config.toml
n_layer = 8
d_model = 768
n_experts = 16
experts_per_token = 2
d_expert = 672
d_shared_expert = 0
activation = "relu"
moe_layers = [0, 1, 2, 3, 4, 5, 6, 7]
router_score = "sigmoid"
normalize_top_k = true
routed_scale = 1.5
balance_loss = 0.000132
balance_bias = true
router_cosine_scale = 10.0
init_std_router = 0.0164
lr_router = 0.000183
n_head = 9
n_kv_head = 3
head_dim = 64
vocab_size = 32000
norm = "rmsnorm"
norm_place = "pre"
norm_eps = 1e-05
positions = "rope"
rope_base = 10000.0
rope_fraction = 0.25
qk_norm = true
attn_scale = 0.125
tie_embeddings = false
parallel_block = false
init = "normal"
init_std_qkv = 0.0174
init_std_o = 0.0216
init_std_up = 0.0249
init_std_down = 0.0249
optimizer = "soap_variant"
lr = 0.00509
weight_decay = 0.0
lr_head = 0.00326
grad_clip = 2.0
warmup_steps = 50
schedule = "wsd"
decay_fraction = 1.0
decay_shape = "linear"
final_lr_fraction = 0.1
batch_tokens = [32768, 65536, 98304]
seq_len = 512
doc_mask = true
train_tokens = 960400000
steps = 15882
dataset = "wikipedia_en"
Below are experts of layer 4 (counted from 0) of a mixture-of-experts language model. Rows are named router (the router's row for the expert), down (a neuron's output weights, with its number) and show model dimensions 288-335. Each number is 500 + 50 x the weight over its row's rms, rounded and kept within 0 to 999. Numbers have three digits each.
Before each expert's rows: "comes before" lists some tokens at least twice as common just after its tokens as in all text. This comes from a sample of Wikipedia text that the model never trained on. Tokens count by the router's weight.

# expert 10
comes before: " of", " to", " in", " and", " by", " for"
router:548492483543484528468524525497557480384587499528524609514490529623533413466515486436520526513538483534410498545577505552475482487513520479460492
down0:483558482512507532570429491488516529529541587476385386445494506478441579568561459520517552624548418544469474536541458571498421447445551504630495
down1:487524425315547497484503435565558450469443547518557487486432511515474516516530479547435517496489531491486526521474536553561492392546521447490511
down2:527409510496573432548505521510578529537616545463607536504447562516532500488431495499463566561491518467506547471550532504420498554483438532526556
down3:482479491424445578552477407449553507448452469527450439608577499455479560428487549511569553451430565468492513471433519514552498453452415510477484
down4:519540528488375468508559525396522379437533532441543571493527484405383441531413456428494518435488496405495484480467504586574474486533516430433559
down5:587521513435571428494585548546551387518499459448452453556558563459502555438594462506486463450509468476472610381483503485571537469570522487516452
down6:446391554471529488471448427527468536472469448512482420560439554503558475476515444549498580481533441517508434482428463584448502587544595556470525
down7:440576439500523413431520512542396563452466506458536504508571479522578535558526599534602476503572567507546573496456515437525539443543492493551524
down8:517475613543471484517473462458564511543470453519500461495487472448576522501452503500389523452462507492501517478496449495487558487449534572530387
down9:486550569495408556460403431472464541509495506489505465509469437448503561493407491486526477538491551492559509470500459487460477507494556505406455
down10:444511494522426481514458503545498442562426529547442343532464408416507489485544411474586415577584452512510428545535450519566434454488497498565495
down11:489488593487549563495545532622526514505572579496514434403417386481583564495456564552579527526537501480572446520519503499416552433501486637529460
down12:515526488537489549473472525438480540528432482477532527592527479526527552480502621470562452531486513430503430539444486530475461565543430638460492
down13:510474531462587519530630535462470471598489460510532429605498440438531550469521583481463554410534455413498519584603618437413493590451542602541450
down14:526480568537465458480543500475501511438420436547534543452522509469489424533445520413524506433520497533425582498449473411533389451556470437434510
down15:473508457449467522535507526570490494508490567517543460474459532581487421583550476463468522506454582505547459469530496582533511466487509463495583
down16:577605496467452535500538518563503589513482443510519516480516506490478511480559446499536500438476523471493532493507488463456511516480579489530387
down17:547540505528512522519526416509549564575456472530541557531435449491490593492487578549457532522489489533483379449573536451485512512447470579439538
down18:532546476474491452530527501449518536542494451457463530468556549496414524415446573510545563485480442595503457446586486414502480451427524413556501
down19:554502536550529517499549457560432485468537451465502435526490428366469394527529491463543527535552403468511525519600412552490517545476455570496458
down20:502498452512581513485595463532473448545426521555510540582562538501490488474459557477573485510571627462613564534430409480522503518462492558487552
down21:497485478485601497504534588566417444473501471445485562475456489518534493527462479603516495557448498532385440528434461552558495502433514529476484
down22:519455429597522468490546580564468554472524522466486438499429541502518530477521491540394462451491442583470484495411455495463546495567488577474444
down23:438480483478465489544481434491522393463533554557479499425481494581447560477498461433556523572617447531506387499498468499548536407535507615530501
down24:498517502578492421524402427494429602486433483519470598447597542458515402472524483547565470479543472511502442484498565445504413519580641494558490
down25:481566470510620536527512461400532493549548452509439459435494445417500520504489481489488441629537495500562603500566608537464526452483481451444499
down26:448470463504439411468528519489430466486505466457425561509468495515510554469556508498497517509501484601453514448442571446507511541516478519539450
down27:505501528464393507535515515452550543546506494475505518563483449496406546482479504460542443498532528463458609456337503493486518607587448508590515
down28:404473500524534549476517485575476531574540548483473473518488500530443496477496471548528508466521572432525486560519595523424481495480473494453513
down29:434489530446480497503383522548516538520398452454504400532486514506498527481491518537533516601390567590459503570565523589511508528466476502474481
down30:465520564533516485547431460507474423533475518489481463449493505515453479535528444484429569438517472520471429446422498521556502380535599583443481
down31:460552516528495398443457481494572467489434594395470431530453580439541460528559381502552390536488545466475518461463464494536457506514511418515539
down32:487429527528443500452574441563412484524543517473502475476453452532468486480563573523461439502528498453534465567472518510507514471504473536437504
down33:593507499513492517527533444485530487520545515499431468454475625482490476547547516502487548583498513523478507449574570451491539493456529484449531
down34:385515467465514460537582505435451453467466415444517560556493483460498480459477533519493549528489417497540524531563434546480504465475504523529517
down35:517475525486527556530573590529448483446556550532436521498491469487497508584524532564552536404552488478517580388476379552494548545476516470487456
down36:538502509541560413543469507453520518464519554512515462497508459468401507542474509519480538482604453548478450539527478492429539442513473509446484
down37:581469446480540499598489568397474507489509470502563441487466479488472408541470527508524530532562447524549518510630483472477485508473553489495479
down38:580507587471506430503535459402571517427536474544493572528490426429465542480472539480554492419504465535540436521506483424543527537541435405492502
down39:481447415453457463518555538534540462581557450415524543473510528574537528483529564568428430449449425553386502469514487534594536529567536478562449
down40:483531524511516460599527559539570485447515525487527382585637514445497438531512500514509491477566557510551402502501614521569448656459455513460485
down41:480491547488558504513519382468500502442449493422543490574483513514596483592496480606459579498479431505475520527486524536479608496585499428418442
down42:418383467545551510417457516469476552560607421511496546541550376399382561442522407558551543443412443525537522532445494522509466538438512565450507
down43:510515492563563456433509507503442512515504463408590451454465499459597468461484505589536511459561491540529461518463528405571469488557543518588480
down44:431447521540432564567564489487520453484456494463480559516462484489464555498511539594529552558541517560434471417470565549387580405561539642572503
down45:457485565565426478438491487569512554471597419489550607455476527476488520461548518554593505496487511576451452471483476615545470553523542574608530
down46:533509562454438450504461489477481578497518445513524507540474514515518474518534487446440471482473447528524499449568482493465501487571502420589543
down47:432465504482554590560472510521476436442573448436603503472511522571563534441441572459435447493490500530393476529522497564516461590506509431513495
down48:577473546529510526465491485417545522433544605518534488432572540514485580504495442518423521500531525571502431499559457545529575429429497424417537
down49:516490471505528490418456420498436498394521461503512545448581579531488432445512379566441590447504504594490441491551469557462431547473457497513532
down50:531502486513597548484418521475565437382484519510454603444411517522516515490540461520521437533465514458473533520464491491479540488470517466439475
down51:537477588485604611522473438452564505547540531453441448525383555512557577451517516488542469469487442541565540507527516511466493500467511469483501
down52:422513531471534428532479478477495493525486498491490452532417509497501441539564500610490497558379493562537471501453550488557482515368527505445490
down53:525461477474532497513477438528552539363477536428561506511475466487581513413486533470529438540467513528452492441499584544496481533437442420461485
down54:540472477517491444493486520478438501478448384398509462447517530468471570476461465469505483521429502486516521487484489524527518561579464557521449
down55:520508519433456567501413499521543453451465470488575428522412516460488440489591524399509496559581525514545454445420576416451468633443494603512469
down56:561545534481516514497496562525595448416357528570472579405357447520475513473503520455523422411492448567586390446481561550446449472433457559481531
down57:459517501527458448556504489481496525521534490575443549461537528462477403462535477472482557532517512436479484473469484441456559532459568379472459
down58:501562519523499546564502414507478518461532465498385504509575489474504449504554472498471496519544534505473507474479438505421455457455504458504597
down59:462453460526577511598539443462489514466549581494506476454467532511582530483503523461524499451462521411558538457447481455480429527509536459541634
down60:453527476522538609478467550541588477557570551508608495433520567514534534469488616531531515401524507481515467469475441491513497474492496525516531
down61:489479523453445589449510550499538422546520593535532379531483434495486463550529495536512520564500475481478428528532540445524575470444551554520510
down62:521580587497517528499526462512518471500531458474400432488463463504479450544512418496540542447509423544558536508411516503524465538448433417484528
down63:534575585580521499540441501404536536511465431562507556564478458521505641513531531517507502471520421527475524436515454479442531486533450425416517
down64:467459528481480421418464512457481492515585422502529527499465499505471525465548555609462475549491576531427581551396545510558586515473484555559484
down65:476549542509521492505509439524437421514545530491524556452483545593574402503467407481509477422503456305573415445543490510452473496526380499531523
down66:515440426502570548430507563577447485442514525496428563572509411640529566578525486481483561511559461511432574591483373469439503462526515413624526
down67:520536545472474458420438516504563509486505439418516468437505447518490508563467493441388464588525488482521496545479506520542432499523509490490491
down68:473513569493464538416605469531547487553516489477486520549457473526577472553488493462418529461483510494417497490415469501456554426539518486484483
down69:453549510491494445570547466586482555532492415481497575504512529566430520555523474472518500476533469495495506509480526557538526548530503491523443
down70:546560550502602539453569529501506534550527366483477515475527410493484458487572546552510619431526473550487549537512461558472451496550595588603466
down71:554466377536482468440606545426463509560490408529563551544503532470466486409547538512580520488506570475486487555383554541472485478574527437511548
down72:513467599459496551558529509577516529508505516437471477505504524532510538433500444411517564524482540563519513494537494503453501511572512501468457
down73:508457552508455563401637512598429545395511527534548499450423589551486429466539501516536572477502458470416535500426533418403504505496554394594562
down74:477536460491484548476518394524583485542437472473464595498470564546543463551504524520502397471447501591510413472499467440464468534463344601597531
down75:514477515479487515504540497541423475462479450494498602500566506601480408451521488581465543539466529553442486528484481521479631526519624417615562
down76:576415526515478560511543490461472453537597429477604490500473411439488485511476517556491383577475569413509514567425469509592506519492580487455538
down77:468513558499449478444447511568440553493489506538579586580481495452528435508467605464468500458581404488471575440482524474468532531387527461454462
down78:549460493463466484423519464499473415461583460465450573548483492561460550490479520504584527437483494473485482522551597463502456521566481485513421
down79:471402422567476467478555592512442542542453471599569566471520614601577563518617537501529542484478517484545403522451408486532551509431550496464494
down80:438508434549480521446536528551527449629590484509536532532518448439536494472411476465414422494534499409490438463486491541459514425512455477520484
down81:486461587436494557420511445519465542540465420481532473472468514577487441486498424478459474520473472397630530403559411530575556528570433490415561
down82:477563498374526538536540509499505449424495464497539436506403498442470424451492494473502556535400430503465535526528563546494489549572607512558508
down83:489431413466501464445588460489416617513474500506485479395463500471386468456476512424609487390545529447450469541479529470492539499429578551468510

# expert 6
comes before: " the", " a", " his", "born", " June", " October"
router:540650512464435536470486508500449390469527535544512557494538506536428524476509591491574515497433511506452509507518567506522507531536466442548528
down0:544560466484524487465552547556554524503525462544430526532463555503619540453431456558487528456530563612521454497513565494526547510538526524496523
down1:509527503470494523535514367475487478466482470514535452401567349462527444466525450461452541471407510483412593522593557489496559475576553581542457
down2:525498597611437552489525506496483473481585477475542542524550467504532530494522515519587511537487423392415526488412525544489439432607484544522423
down3:465528474430469678529461524592455483520499426528429432519521572473571425520451564475442529535575524513486478497477457485522505589526556488506539
down4:456553508621484525533594533428530437466442505471477619556547574499489483594512458493609504403434491493587540572447510542480515528519474520427529
down5:515464501544509550507457394456492454592453453515492504471453606491511570448482483520499536515463550462585518480531426412496572513549496514545556
down6:430528573454559564571449540438550553514608430495489475440551569528499494503540383492519432548510526366538455390444550518495584512450503474450530
down7:493552549480500531530520406497338520513506514569483579451561510577473552495535440432555445488508457478512520468553610446457488531527535504557515
down8:495508584514566489527487503466426515477433477500458534491456466499514435607465459508458538512476452471533596427489420506504505450462478465449573
down9:482496443520571532496550439517480520489514533543510527424516476480505509455460384387461611499517451449528523500407537574515575410548461446491423
down10:550526426461447481569521547541480583398549461506382426456434472540526564466512516547555519560439494506479476461488526574541534417551488480506482
down11:554437548505458478503466473532438500494458541549475468559541385526432484498529529447524471497549511496522473477508583453561464567471524498440481
down12:478499478457508485398415495577406443542424547547510549407458552483569615496478478521492514437449463524514448453552468507416583506552525456513393
down13:511480565470474481469527448423478451578476531492568466421450556550546612502471472579474559543458537466487509419436519461460473384528576453556621
down14:449457432568526431546546497420442500525459471480495521497527484419574505612556465498556435531524473565452511521375471329483499501533564471540502
down15:453518548557521472532454542462468545433597521515460487564527484412429515484488534556470441565574465506395425433558583521452519563546536482451500
down16:508480493518508469503456398521441535560502470505463495573495563492386446567503573520420477483438550494506492430473521438557520513522532501502508
down17:476418567555510462484467401474539600471480510521430495476502491583548453520554591406498432497464500516505498546471522537569476450530431432513396
down18:484534516547545489522482458548482443451522467550426426501525455499585500522495495490568524518556502423415546488478393534536568541554418524518567
down19:442500457511436503460424552440557474561577443507495502421493540449504517479494468532394480508529431496494488555501638528565534573624489480388461
down20:536477545493507561554508606478521626448528484482531457528531454487570493439427488511407509565540496595450450461421458531518494485482501445462643
down21:466490422615527443472514421362480485527435476455530557444437481562432418529539521479530491576529452447439469525535502549482496435520441552438565
down22:518503471495542544523512549498505525518516565496427501483404553422457466512420517456502461431616510426531548495512532486448541500433477495527499
down23:440548461567560432519508493488483415466436506563579582513571514483547488477529545493434557492617483560507546453443540470553551568461531607459521
down24:561556491443502521559489471528511524412533479424383475469467535471518528483578515468502441527529518496525498551536541471498541460465551433555438
down25:501541466556514532476509474490515538609550519493550493537479498499498459507453530520391488391489524512530529536505535531506496527513452499448452
down26:490560516502454518454522535437499459463481528554507595561422446520456489532535517555443510566502444506448462508510587519484494497531437566530541
down27:477515518549519481476486467554410471569499523571498499423428517520539554567539385513508454429531497539613604433487514474508524469548519463510514
down28:446524507414501519479496531553483511511508517458583461474526476526557498483479446538536508500539526519496506422538482499482511496473542473522446
down29:419453523509586492553614453459542562490481563484555527492510521452535473494507487426433515512452511320538635497406487426451460546561585464499531
down30:476482558452487482549468454490503506455558515495547476447469503465469525492466459504518488542443565483482435635435519450518495502498413551531464
down31:528610476505499426558457458471480534532485477570478524527419485460472461462491448523524453510475525502506463566573528524472411476451494467625525
down32:469458481572479484474415546505389565433513590577567521487487518533479540554568523468502598534597507485512479478581450443498446528553477485516566
down33:481448512475459501488516463429570566538537456522513519415504472457506515571551530502457563630515484407490510508539493538421468441539425591499477
down34:445532499514457476592547429535596393567461492435461526584563557474486619536563457495518462536432482518477604553571494465502595509471563498595527
down35:465407491551553434427497450490495504486473536462439462491510442503530501529491472559456493474441468495487493367460561447510495527477545431520525
down36:546465506473492419474607501529503442470522587490476493502470572547576567485463613532467410519569455472499483429448534479444529468489566527503529
down37:413512507482478521530568418472368496533423556417642540497476424522483481542547488548563448533501536557514488503491522513501499560434563538495551
down38:467541402617499555550494486458461612553474481485499472487478587412394503523447563558392520467452549518521481544477548604519565486420454498508517
down39:519465532492510632424543561388542456513503495496597532535463478598462483501496511627392538464530479505491428527543541475541576564494488546504470
down40:451547470504564509552454470460526532462550478548531508424509434499502420403555505401520553484470485568408463483429532503494502505585454439415542
down41:503550460534426409463404450456455358547529493488549462455522475549460495486427460573545513546575553455409624546516427507586453547511560568511527
down42:468555491521471479481523504475454471514578526524473451539502506556527427463498539444495562607496484500527565493540553578539551569479554533438575
down43:527547523599481488479542490543534407550407478458426392524469600455439481473542548603475478452491462505492469547540529510508578534425529505480553
down44:458573530464433503502520508496458529491495459430401485450506457547494514451528437464500563501464464554552443500533655540457460426506537472469431
down45:468554486488459549496516456402613502488466511531463392518497406463450442508546560495570549553579498542555492572462500473488440516506536600552539
down46:406555515404503505612548459426532533490565508500485419532565386549494410505392582495469528571484457547523418585447504547566466485406489392459573
down47:437555519517491492454595598466484495521554507475546489502623505465573585517515538551520513566463487570570590538472434571537440388489518516557387
down48:465530356510558594536499493378428517522354412560499441577500506489423478512450504531502541496449468548505469466503593483492479516583531491503607
down49:440544479469469478414528464472436523604443419470447528428504463536445454506536508556444515557405559467462565510505551432495518522504426516572552
down50:515474524510526514484509475524480456550468472510526476485493502533499500436470527430523505536391534510396444553487472402410452438455468538424564
down51:464489510537506520447432500523543494469435450437572451592614502496537476492457483516568461522459530544525452565523566498449499581351499513530440
down52:497520502432516488483514497445498502586524435567569533462466439406466471510534466570474513549495476415674507594526566425556526518466487496617449
down53:462494519477561507480505490440576609546511474541505556448549460543501492514535573441485539468523506522484631507518486590509434506437528487559451
down54:501475460512518419498449510458535411513519478512497531527502528559584489460509541479498475510462522510566531526521486502430357514423393463493451
down55:461496482552429576494481425556486475577449538494536496470554462548484496494504515502544525462427516532514515525420462467566592477504488574431591
down56:550645480472500452455456451445530426498448432420483587435505594498470442494532449569487520542475445587491545546505483522455547542494487486496499
down57:579481452528454501517490450493573523439442542501475514571470490525392475463537504430522512471472471499473643427427596554480525498493562519483512
down58:519517574470459535533542464435484562573452447514529491562440521505524482517393593485470508427460530484507473538412529543475463470540540494574589
down59:523547504507420509466542508496550440495516415400522573426496517510529602527545617503517473392435559566493596467491502504497510474520432514528510
down60:420494586618462504482487495553494482506552487499569622580516518510576571440588456555479464467499413529452450414463460464499446487531534545450552
down61:612489526506453571536524538544509475484655484564540463505493551517571496466443461499507555581493501481608551479464460554485459499523460474430513
down62:532483465521473475500456472407527497524450531470529359560493549511441526375489579468439471478438517423544507511448509582506561488523535555469457
down63:555382531493518501587578510552605476444475432547490436573473497469516456556497496484496524501403438493517555446445480649497519485513546606473565
down64:545462522623442497424481461541500482500430416460453505534394535448553513491442560495467510540551588483480548506551501525437529506468510525469425
down65:487461503471453532551509477430507522537494508520478460474473488410379465530465526512457405448490419480496566528498460424461444603457496371499419
down66:502488391551400553515595567433569490528511555455498479555510512490420517423589538401527426541537530479485475538521475534547514552501562531494424
down67:443477503509501430399384445569499453567435511523494439447452459519528564606528408453494406556460505502460481470489520468442534498518432494424453
down68:489517531494459567444562519523538494447448351522597449505501505527554511572491532437469483498535465538528455457557445476522483541442352503480468
down69:475561425572535475570537431498599502562510599439472553508543441424381484531516391441556436525488535415484523490507522548604524564595522537454469
down70:439455549414501566471476531498544396506563431417530498433445484549502511501452597480462504480576486447571446522503425479568458487436449619575525
down71:502437525528447513501552421583533480451529472507543617535542498506464517402484534495494440517439484475547448464490449497500500502472487426534463
down72:424499522576523584405472515476522514481414465534519449498455561486444479569513552541528478514598495502488435501528483604576560530506553590507532
down73:498477453461390475484484561614489599489564586568433492626482495596572478495454377516543487554564482425477497426403468468480534477512447565564521
down74:492473409425498500464523568496477564542520500577463499466452483514322503442561491537460527483494463451589480471549478513555511506478411579495522
down75:527568505613479499508435542529470558472499512467508463534503400464580513524520525531510561480477517463440483497532517523509525493543491420506481
down76:590505472522443545563563513532486530571476514443632486532588457494441545500464602523486526540494574493624536538565501582557499507530419503462508
down77:562573537408447474534517499537444451454469472550526441491392508567495535504531515479513530378457455480405422509568545543542536478406561553530401
down78:548487486523568501495541535456479559668531608537379525470559404490425522606506531467471463444497436478469441495529492536468482583413501465470442
down79:486571567387503489493457487433441563441500383520418456454549515480485461480569547529503468487474450489444504431528410534517491488476495559529543
down80:396524468549498533483528422433490532525462477497485469453547407450438505534518515507551467519545579516457473463565496582543511469504581483333600
down81:501498517452458526528458477386478492532642492454478533479531556496557522476487370523396468505545523409507565432465539473552491495480466556535540
down82:448504474524521479532487617568484393499467446443454581575557454520553509450526446524538495473455445458518445552499507523458562442447462499503514
down83:460501532501493528565510393522534340490434495508534546579544513516458470419584523454447444516536554404450479474538467475471460540527511482636498

# expert 11
comes before: " the", " a", "s", " his", " an", " \""
router:489589535542407586473423561474517414388411623493510440506521527601440517562392465522560494491515483511548499497531524558570462526426522483498505
down0:559583517467471585566466475554425502504465609484508550493381569454514524492625513488405524479515454571523403485404535518415545509545513508528478
down1:506411363459488477534506575437617564538509492506522418476401529444559541508491511489571410556474504446483484571515582514590495496446481560603493
down2:405529489522494505504442492459509477508531499388441502473533487431502496439585488516522497496520528441406523419505502545444529505620519412575526
down3:488475539527465548511472492501474504465476440569460514595540541551583553476539565514367502445356417461520549460424517453432501521448516493583427
down4:505551562437509511526483537521512559389475540427613606565522530422478516461492420488499496506373493613519447457523499513541501512445527445448557
down5:514495481464523482416477582477554444540512558532422441492530494557574441625476453491390555407480434454535489573366559516510486474492370548472551
down6:432562429552515399515538500579495563557458530493482390534486522477484564469513515424632444492558426518519419490587520467575572517437481435543455
down7:441424466478456484580507492593525582549494417489442442514558518458475506468472513523493515524607487528453505527462497551487490524413452490485558
down8:408549528472489491526496561538539496448561548456459495495593505496473450527458534509446522540464502487487462513429533562436548517496477560470420
down9:446501563576497531486544414464494499450453503541510570489604497538449524421563422442644563432488489558475425486492479489598514510529480487483452
down10:314446476479441517558499505473535440495439513523562378436511513480448501553490493457511539453558526570476480611490461634531560507517560509580521
down11:538430477403401470499491574481475550504540508428528484510514464451490540447463503488468531423488448691491523523452505472485432483501420477618489
down12:627541515431532576540522536539455448488488465496497496480454443448546516474475483494492514520483514625365527498458536543511491471520504503506507
down13:499488481421513549481518441489516528403446451496553519459502568512392483499452492553517570423454462604485533494588498527532443544559481489487544
down14:493505387453596572476487478586495552485552532459501536595519553551616512544473344559493493482414481499501467509392552563470520534493520587478472
down15:468485407509450535492548425521543551523543428453392415401559549556514517559519511456492470542508486480409541493497486534476539518538415430596546
down16:477470532537428510567446505512474542500532450530422431511543442596450570570455456482438480449503410450428541415544566615488542462512450494370547
down17:463479494479438481546526455427415531550477474607533503444485573571478614492520520552542486467535418474461465507517560467430511503478433542424543
down18:488457494570462504606510450570416458594435514523574507527565485517561571426527485471467511549511476497465505502499486508449457442446397474519496
down19:551428529498524452475509481582499605506568517526460525534492552584465464433587419542505525461498372565545552480459460422448485493458525519563517
down20:492400557560494581470492432415478469454549471570571526474482561458488473512477497473515490540460529448441571507511449616484536542440551514568500
down21:527466511413481561403513560506500500495514544472407459495500477446496461524480419467400572523536547491501406483457502575440540440504495496531371
down22:474515489554461439503471528567516506478436468436505539472553549470491439395516463452487570514540577589494467481458524577578531530620469517391487
down23:476543488558531457449517584467474496524539530455556532511526508496517494552620609472596507486486537534575516454471504503583450474532535446492507
down24:420529430569501447493584461518498566486592476447344471473514491516476486432461503493588533467427486471505593550437535464478497473426487486508502
down25:535507555541480616505411402496456561555564595529463489455444485501511582494443572463511564587461512438502508467532514445507529528457555577459506
down26:470485434538483442540474474455555476470528484555485497492472486489501418442459469512478487525557529477569454480478506478511404522475493476580549
down27:516624494497474583481426435532581414444494557526474465489465537523423531494468514592534421544476522486531520418489535509533548541469437526447524
down28:458518474598495452479574506466499552588572483442465463556560578571510534539498569477559518559553506500475529485517567483508522501497584558603526
down29:541492491464510587476498494464488492470489470512538471474521571403516477489438483462438512514437494454462535521504465516485638481515466489401558
down30:511513412448541507467393520524493514532463492475484564574469491509454592410483479486511527500553473566527582526514470547477517558544506501524397
down31:503511484570540530469510497557460457459516442416587558529523439358471531514471561502475481537481467466405606516497633486481587502501580552541575
down32:449501544572478496567561445493509436417537562499547423596485416461512479459532542542392349467525455533480527464540498560541469554526535533481515
down33:556463489601453487509525483428511550483424557547481539485512549456454403421489493545567480456497474567555482469510477511534457621497517546537473
down34:482491547456598447402577463469443515539546526514501532499522514470515471483464583571448459436460558492538470591476590453537510528519461461517533
down35:485544535507545479485534463464585576476466479403487571391539502521476430495525436475482588523466485487564483512388585458521596513490472560493509
down36:464492501556464510570472541503463459513514523530398432492496475509534514505549484469556465493533550459499642476544500463538603391433498509578578
down37:557515532448445492483543454540477499530547501521597468548435509501542467510546550475436438573513544466429486589493500484506436494526576525440627
down38:564572400435457516515473561501618496565496469471417515518573549497453455426427509496544527510469539505571477503400589486549592489459486529519505
down39:475464470516547522495546468475550497531476532441474448470479445513523497558513496569552426478546552392490484423489446393517567571656564536507502
down40:443507505507518558492461492549507466480467523551461478405485464425460541513553450572455443535525480586574479561457518405494515487410449520531534
down41:551575508463562503435515496436536539481583500512548409437508588515550496484471590499469339420527530454490450601555495566437468440517593520534587
down42:484552521537480451512480520568501521487449535455484544602477513509439583454546437468528411444578555502473480496548461481489509565546618482441415
down43:477472518506487491513426545472491457493384420512512513588493513557551492527515528521460482495427548424517409577460515509526505484501468498522468
down44:512413584470512469537470436450463454490559578505500585522512515469492564525400518472556533569573486536522422484453478545556508521512534525615417
down45:528480507479527531538525481482535465490538514627515468474525455477554536554510501459541515553463529515594464507506513532531498559531497440435437
down46:497461562475500549481474540486482574477477443500582459444437509501526476582458468558486512534478499494570540530578442486443424517509567519503530
down47:491486521464513528465491491458467501454438468480541500568483398500492477511576538422497458607470625646522476581479515547517465431462517518526520
down48:521595437392473485453468533425548482498487536474457497434458430501393535580516537511469466370520405520479576497531470499473520471453522515545510
down49:491528405476520468471498440528422532519402452481402524554429495437554507517462502487606493498554431507494484552480458414525439478427405523457596
down50:479509497511428475568512587490460477464540495512495517589372518500536496576594508598409482441498524486465544472582460481504501521503562442529568
down51:466431489538491555487523427432479569530461414599448491514444472568513496548536543461550449567511560497521518558558469439375506503427500492483481
down52:515453422470560443506487466520482571450574512451587489522508502479533492585504469504431505468515554567420512483542542497472492437485516552513482
down53:525462494548560489563430504487621543515524483515496510533461435561446394435501590528501524493529458513647409528537493460526588586503629446561558
down54:421483510539469522613531466452476535428470429511493447455582548369485586512419510521459488443542452449471519512484479456493526479529492439404456
down55:557380546495410550467505453460499507598501488522582557525495447571448538552532503538545483478584492470529520598477515479561500503484503486478423
down56:501571551548539504552483437474480465440538585480510577522497494465532515496530530495520462508498423515528583513445584512515529433504482619473469
down57:413525430601450529450411509365449537547450454490603520542558514450531578483569533522473527521374508495516463597519467533542435542484413467508499
down58:534493486461531487515500538478517469567441508390460499498493494403475523552457478543524373493452521516554485517465465384476552542493521506547512
down59:523584504544547448437462567421511500472504520529427470471513438400472552527484437482580504515459526486431537506440510490530486514483443395436487
down60:508394485572464537439501416481496494545601549497496508487521476449494475503445588480406498447477427527553534539531579518494466451512471510406462
down61:439527444451490413561529504394416547467453506492468497498527476449495594535473456414615486470485509483462556484466462454536443482547515582492447
down62:467507420524534531563433506545491489424511485565462449491444541515604550540512499466496395448474500479541500456574518519389438541470435495566469
down63:491438515521431508482493477513496376488512496439592469391518532558530546430507508468555460437563546573565499535540528413525563509505584536557489
down64:426525543430564436480508491547579482444467472445491577596498508621526445518518468416533548522477537502551563526530465518523492569465357559514537
down65:511514458473569514442423443525475460450445594555438481446531502570523454545440516484491474465560580586529457478497475615522561618486507536486538
down66:536508505478459515536547498531504516468539566464484563509433490511498545521457525569554493473551551483595401530502510552480488508491482516525545
down67:421566598554582510511409521493405529412503442527483482521573478505400420498581546471497408443541482537433558461499580453489602435539567529515478
down68:531462568530586523509470536446489493497568499455538484597472477512544530522422531474517437484563546522471510491552439490517447504501477463443455
down69:445589448497569372496578572460489545610447462534574505471469474535483525490517515606476507540572531457479452535441425509508503500543430573555427
down70:436483587507513491564536380551517517518498475525525521491469551502515502444475418580518485459489524469470538509583535450491406506611420444442376
down71:575632568526556497532471469570468558528476493517570484577526457439468607473443437545569440532447486508571543474559511472500432454503450567562559
down72:513451481593508501535365523590564527478508465519501536492499545504524475604540419399534480472476488524479480501583514592479564533484442451507486
down73:366543395498495489435409415478379551496529469494564530548622552502563517524450399413562516466478443486480368530443480492435495488439616543506464
down74:462520455450560360518581504557526435470425553600458524528523481404537440496523536454485527494529503432533542491552562582535541518535505522538478
down75:536513470526495562498491533509483503598559397523430551588469505508438560478515524505536596470550461550496395433515412472505535474496478477479596
down76:532436481564513518550519531515471424548569505452433473529415530514593594558453586416481576472583449422550448518508498425550416495552463475495503
down77:523499512433531483415433529501433507486533397587537613560536479536481469558485533546517433475500474464531478511443486507579467467503426498594544
down78:502467447464468487547491502478431490531462534460488354550565476511560537451522380463501505591441543465523499535535431524487499513563461560486517
down79:572455497552473522515523561492547394467483488419522523515531450425483446420546425449535472438467448389424405493563425478593485468622562447537524
down80:564554552525491564499503528573518473535447444520580546524489470418490531512534527422504498524450463480476436547542492504491599515573529592526454
down81:453542487528474458536512447459586521498530443447488470493543493444493526502514514476437529526576456532474471546554506507447388505492414452465481
down82:479521379491477578400501482474519539407459541493521496541428451449474540493395551524484569493585565590502550528498492497465565504548419585497520
down83:464445411526435541411485570440484530554536552450499457530487424467519456553492576586547427511498464466430493465527490493451466514513511451538518